Experts of a small language model.
Size: 12 layers, vocabulary 32000, 55M parameters.
Experts: 64 xIELU neurons an expert, 8 picks a token.
Training: a variant of Adam for the experts, 269M tokens, 11674 steps.
Below are experts of layer 5 (counted from 0) of a mixture-of-experts language model. Rows are named router (the router's row for the expert), up (a neuron's input weights, with its number), down (a neuron's output weights, with its number) and show model dimensions 0-63. Each number is 128 + 24 x the weight over its row's rms, rounded and kept within 0 to 255. Numbers have three digits each.
After each expert's rows: a language model's description of what the expert responds to; "gets" lists some tokens that make up at least twice as much of what it gets as of all text. This comes from a sample of Wikipedia text that the model never trained on. Tokens count by the router's weight.

# expert 22
router:133135112126121119103118146127132096115129161126175135105154138119148128127150155112162177126139135135105077140121135156171122120170076135145111135095113159135149112156186141161123126141149119
up0:130112143096134143166152090163124091140151106132110135138174195121132126152154139177148097112126147129157133106115105135143133112130151128142091097132092095187138113126147166125128153078153163
down0:146174153129104132132121131188132125122111133110117160092073125095104116115122141149117147155113157103120146113175089129103132110147123163126131090113100104117152139135160116135141134140110110
up1:094164107097122127125092107162168120189162080115135127117134148148140119147144130097147153163178112117126152129133129156131083127140096126126104148140180107110109169158146145143158136091137138
down1:157116151145117125125114110144113134123167102071124117111140096112104139113096148159082152068093130151118103124152159140161135148136155124146113142125150116170140127115135125168112138094105124
up2:094136122112134141143169087112152112144164129114115098131122149122118150152096137142133147143087137125107127114138116105135166148109137098131186133137133125118125129088135181135078138115164132
down2:146148117125125181135134130132144109097115140124141132108106130114101149106166127164149160126119160121126126153122140169144138125121097146116164120150096150127135146122135162137118098136161140
up3:105101181090123112126135125101094115117122116085111110110144108128112153142149155146144118144104122122131132177146125129151117121150121148123142144122091097094138146111140102124119153147134147
down3:126139115161163173119177133125161104172144100101111135093121177154133108122141130127148174066130101132115132103128145113153084126118130103131126149087132164115103143133125128136104124087131143
up4:159068133142153140094085171126044080173115097114132181120154151129128134103109102127118156099133146137110109143172133105128114084140093114107155151104148181119145126108124096149127123131096103
down4:162141116113097107103130135092118142104076135154149148102082132137136112124081087130131143105122093141136124148112136099091145115113143120181095143116113114144164160123152069162110158118086109
up5:131113116167144130107131129103160131177116136131087128144084100168141140097125142111099132144112145139149128136129086118138158168133103145135129099129118140154120158154141116134142121111122138
down5:115136087175111139156139101127109133133085086148124103146100099123149102162153115129151114141105124115125135088100095085085119160132143111143136111138109084137150111142158117114125174096143112
up6:141152088111148103181122127108080124134125114153129110137108167155121119092148151133061143122142110080135148123098104167181142085158154092108132144089100078099114138132095143103142157117168134
down6:094129123145139103101094093140106185112116144140132146130127113146084143163119151102147106083108126152150118123119159125091200144083139141101154135110114120112171172172081098164137159085156116
It responds to: Table pipes, line ends
gets: " |", "\n", "---|---|---|---|", ")", " such", "|---|---|---|"

# expert 7
router:107131113152105114121102097125136177120140147121136120137141129138108130155095104107154117125131173109135098123144104106133115117103144132134106094127200162161121151146165135097176095111153102
up0:124140103165126118136130110142127134143116115135158130134135136113127146144182111084178110136129173118172127115081138158146131115164098120151132146136151126139123115106114083152115108120122160
down0:143099111146152191081124123155175145119135090115144115133125116091114113124167102106111158122125108112129103128123145143158179137109140117111121124151147174083113121131118104113105113116130127
up1:169141137128118143146115137150122125098131126144157088146072079125114165114123158062159125121127135131151133111139093139106147162155106100168162137114162135093129146175082093132109127128135136
down1:150183136136100128139141098147139138114139119130110093134150093102129103182114159145142099139147114143139082130109114121170131176121133130153146168077144165138122099134135140152167141130144162
up2:177108130076148153176114129147117124139122184139124137120130144135083108139105122128120136077144125124144113134126126189143171137129137127165168119155170141116088108175116095096135181168114144
down2:110129102150118129073152186140138186126162163147153118134132127123129097129145111130125089126146150155138131125148119086122147186067156122168112145138149154137087139166100121091094110157184127
up3:091092124158148120085120139114103146161151153147134116149130102134131165112143125146120104129096149101139147150146159135123172158142108157139129153140138145182121121168131097119103134179135141
down3:123125148124090178086140135129134141138098111147177107091131146124165126109141139167110149130108118102177187148075110111141132113143125136172130146138188137111131075149110134153123110138103157
up4:090110121160111098144102132103144139146136107128138133131135175138136130094127102168132152139113137125093117115118154111133183092152056144142120119118088140132135156134175113116127141134089126
down4:130131106135111126105116129114107123112165113125092133143118102115123123109157141171141187137108151167124112104152115164092143091090138122154109082120114158126148111150125059145142148097085128
up5:123118128093147170129120142139110110123130109166116127177120128117087123119106101123138146096149142112168112120122173117158096097129118124124162113134084120115130108159154109139085139141107131
down5:143111154151095117128177113113114101098168123104110078140175075134105148095106142162083117112096139143118135147134160104087104102109115108157099088128113145124135067109114142118132145110121104
up6:098126103120140146118148111160113098136116116134186153168156112127101106155116133143151103078144108116112106149105120133129160091127107122130096133145135150155136121139132133097127106160102147
down6:147167123080110152137145098119108133117085098115097102123111093120116073142119110105129120089147160133092150141094096084147136097101114163128122098124142124094126114149140130127122087151093066
It responds to: Subject pronouns and auxiliaries
gets: " was", " he", " \"", " He", " (", " is"

# expert 16
router:151150094190086162132125127109188141145130070142109082115122104113150150102121130086112148093090137116152135134146106112144167110105131140131109120100141163124125151138129135141142125113128132
up0:127128076127144160114109134124093164087138150090164142095104131166187168109133149141166178091164172109150101157120148145158138108127172110149168120140129121123126153122148115123155143121080144
down0:105125178164139082136137138093088126126158145120097130139142116137108101151100107104111142113134114104141150147102138122099111157151114145110110171131140102114090113098092141113098111118146131
up1:165145146097117161169149129161131129131148114110122153156097135111136141103144122158158135142108089145127159145101125136147127144129104132104092136124141116112136127117117123140085120115115134
down1:112127128136136148116147145146125133131084120161132136137137112114127127152113112145165140080140144105122127131144106091167114130111110098135156075133103093120095109144165155104136153139111135
up2:150105105119139134114152151156156120110105142154129124144145141108131147131152130130146160124097139154111118136155183175156133106127142119195163134127110085157147133143175088149098125134092112
down2:117134100142125146116152128137112127129140113112118132111094113150126141177111137078136106089113134124139138099190097124130168121139151142118189133119111134147136131089158122095092120098112121
up3:133117110144116158102128102074078146145158127148144105137148139175130141153120136110129081111118094164129173119142145097167109164151117177105130141101149116136165147182151143149124128100112102
down3:141156140128089118129135126126110114103111165113153175090135122152127147144117111131150151124155158123124116171160165123137089115133128120110136139124124106094162202112127118130159121150113134
up4:150183108120109134169130120149162113130120098117094122121142143155097144128101114137087109093123141110087150133060115128165153113167133157135158144122116111106151104114109106130093125142134124
down4:158134134140107121121115134109124129143160112108136135162104153114119112164132090137069108111099135158126148103190109134135146137110105115117134184131153140096143086109153128124158137099149119
up5:140095095160100096126122157111162109114124167152149163121125111136161133119158130147116133122147128085163110131113133107135152075115089109161107136140133160180177137125126111104118126156147130
down5:113163143159121132147132085111127126094144118133125133099140130137127106111135133101130101121132108123142100169110122200133120110131150128126162091131102124158117104138125118149140184091114147
up6:134137145161160141124097138107104124099105091142156088128109133124134106108123129127151163124141108123120129161129136143118137146113133132107115149145150128145123117147113164146169116110141103
down6:143100090137115132113142143170168114131151106102154130137118120128145108148143103138122129126172100136135138122162172130159139129117182079102145131115140134127085160167087171130140131119131079
It responds to: Infobox dashes, sports prose
gets: "-", " was", " is", "s", " a", " were"

# expert 14
router:123149095101101096116173121101112146122143154150133108149132114100131146151183133147164118138105122124143078134128161109112112101116161096143114086092140121150147125163152131125160104156146103
up0:118125159129119119078129138145117096122113143135117118135133128126109109118150166123110129132156117114174131136139115121101133138097089076096106168136153129079089113165082122154137113128138106
down0:109139149090143125118112112106126108078147106100151139095115122158122093110154138104132113084107113146126123138105182141172112118138173145135159129115102096114115149126091157118098133091112145
up1:079133129135147158108138116148147160155114141148141140085103116109087182142102152108141106080126057130116156096144137122119173138093130127122140132097124143102139160132149111139159106121169114
down1:178173144122139130070109079099157122098134102108105131145106117172148124118138099141062149107140133074168110132128129095097143143113144103127175079127127116105134144103127092141144114148107124
up2:121133101121111126094171126152108148120140119128097102118140060131099100125137180142082183144100187178121142082170120127127152103148137134128156155173140150107106132066110158134130105110164129
down2:114146135150148134157138137160141174119149135110139126132125115132128116116123122113095121129164126068120122195152117119171147138130139148116125110145105146186146134090119162112127144151117136
up3:099079158132126106091103125093119105140116140170112122144096121127122104123107119096112169105129124139152153124142134104129114130136118132105136101124143124077116162133170120115131147131163130
down3:145124137153129173110159130144141141079147123115104157069145162152168098129135154146159128135141142169149142113125108071160116104144092122135140108102110146100077084097121149130155144072080107
up4:073146126132162128116160147134118136126101113180134170125114138149119106162110092128153101085141086072135103132142150112131142122125133131111133110115154098098146135127139089143098145143097093
down4:154129132090119119154151133116101118131148099084085063123110125111152170079123140119103147125081173142118180096122220116159122139108126123157111077107094146127141108126106145156115164114115128
up5:183152123152123110163132158089191138103122126092186118116127129125117144119141168177081158122133184176153148076126138125093144137129077102123119175160120104133165140122162137157167154131130147
down5:152094108138114123126153123093125143077114076151100138159120143136134141150138084093110162136148131098129097118143116095088140128133133135139155102126128123110107089143110149145103117112151111
up6:148153130126139147173116141155084096153130158139121157154131140130116141122142153118158107140107154136147100187145152149153126120131155101120112121135123123118127140141109125100147110146090072
down6:147130106117154154121156108118146092140128100129181092164147113135120112087162146168138137162082103112104143149129133138149132178142142110136139122108118128148161132116142177072090116105135153
It responds to: Clause-linking commas, participles
gets: ",", " and", "ed", "),", " but", " while"

# expert 39
router:146129108157141091116124156117156095111148092175136141115142148122175149135144107117152161132146126118098117155160137133103103112168078134140109155104118121121102133092173144168143137107149101
up1:127130116138106131091123190140174113130104076136142146112120136136126119110136108146156179141130130147150156116151118141145120149126153152153197114133140082101128154098124107135133111126121146
down1:155093164109126131152116149090129079145100118107119159139174161172130107129104116121119124139131100137129116140126133085136149146129138124149155163184108149118146119124176107122114111162141087
up2:119114115098127154127146164117165089128098122108082136110129121146149131147112156146151168125121163142168125130129128143177142155161128101124186130092174136131125122144124123129117144137090100
down2:108120114112149139110096092094069099167139137150107141144160104136114149151079143166152142121126090200131153119094158129141089153162122114125122123121079124154185127107144104192139116128117131
up3:099126081131111143153169123164138114135112133164121127111072106142163171141144108134151144103084118107150132118161086144122149110124144081179109082120119147122104121060130169182126110142123168
down3:110112123136135107172123089154130127085098117109146127106109155076141081127122116137106080093152107139116131100110110119160141151130129138134087109117144086138145143143110128107142129099112116
up4:101132172129125166126132139141170116168145170108134105176139112145098135112129130131097156116125170125143146133155118129136158125142098139138116115142084111157118108127125146098159116111142111
down4:129172095163154108126122115082146142140084108145144132114110095110103136105088135118119138130141139176144110132172149168124136110089170152113120145166173140164122129148120151157107127103148136
up5:139124076126144149140108153135120122081119120148101105147154158166099129156104108103113154146120115112129135093122148159059151169144122142054108115118111158127159084163139155086095121150092123
down5:122142097119110174123141143122134153145124122145127128115103122121136113119124112139165088112125117148110109150146141149107136101161118139134098149096108116188149124167108098145126197110110152
up6:123106161103138147159132124163141112136143126116125145172190168108113117109138147112158152122157137127090130140158120103120170100137110110085120142112103127162160113159167126113108173123112119
down6:144134111139127150112119130197147130136126144128096132108164140095089154144135132111100112133147080123148126113080177139146088159147107109102145203126114140163123145149154111120139145093137132
up7:127149135100110145126140115093144120166117087167108126189097131162084102127157106149118157146139143132149149128128131125143119114111122158123116092138119115087118156118136150123136160131124120
down7:118102119116145149070141125153114116181106118126108137149144113136136166145108178154132111124125157107118080133126145108102158126101119092139102110117105070127136096147159115105133117141100124
It responds to: Table cell separators
gets: " |", "\n", ";", "|", " at", ":"

# expert 49
router:104167083108125092144104115131156103086158140125119117148141135152140156141173150076110146172173114174115077149141140098125154146150111105139127139094134104169124146137137145127129141091149118
up0:091144092124130108107141114128138137130158128140089108112133128128110120073114139139148167173074145121133121137157142196203100163076116130116116107123113126109076144139162154080158126147141094
down0:140106118110159114132075108121085128178149141107126133163138140140118122146119088112167130091177124174128100103093129159113130135120115133114149154151136109155144095142118130127121192157159147
up1:093119103115145139144138116153100111081145163123108123130118142106109116155135170106182126128131160165111107140134092106117131075128102107110130138137093124149154143083118103120101114135095121
down1:155113083121149121140083098105133109150107125128108138154133123119122094099157145123115175160104107136111088158092120096107107116133116107119087115132125107123134094180170105186110132152102136
up2:136136109136168137088132161135157120143156138155140166115122072163142146129154116158147152152158098166106128133176127108144163139141088104140150138148144182130106128151164122122080125162107159
down2:115142153130119150094138135099140105107130116134104135140094099092091140097139140138084145120112163202123137149123140103094106143150145177105116100101087142155108131139102141180107102136086116
up3:099136130146131148112186109136115141112164145141107103157163136138122137126124131144066147119113124113107144170130095156146140115085093136097159158098131160113123105127110137142117106099131121
down3:102119149130142104145105121118129121093090121114106153167137183099125148153084113129155113167146120116116138167124130171127081122130147131126092122103088108170121131098129117119155112124167121
up4:093126152118166168115111146125112093136115114122093098160087124130093110171101094156119112127125138132170118159163098148086125131108136114131114106129139108099155114107153130116142130112115114
down4:129086149106126115148141121149155130167128097146138115131130168119123144145169138135097140120126146089163139100123115132140134140153128137134100135110170146142140129106148157085131158125121154
up5:143195088119134109150153124089141152146104114102133090126139177181113123091100139124111147146107111145147164130145069151159118149123134111153113100164121168084169117105162148094105102179140116
down5:117100105101114140100099189123098149145144144135116128121148121099095143106164185153114195126099133173088133119158127127110149108164167147115106166114131131116118115130147134135163126133131120
up6:148109109143115111128169111147134138110108198119156150139115134125141096138135135112135134099124141103115126165111118143128144131173144125140126144146154077104110096068108133131155174111132082
down6:133110078149163119103128105080135142114148135173133133129128154126140128127152158142154130129151152141120164101149139178147139156170155134133135141169150144128162136118137127149122159146114105
It responds to: Definitional copula verbs
gets: " is", " as", " |", " was", ";", " –"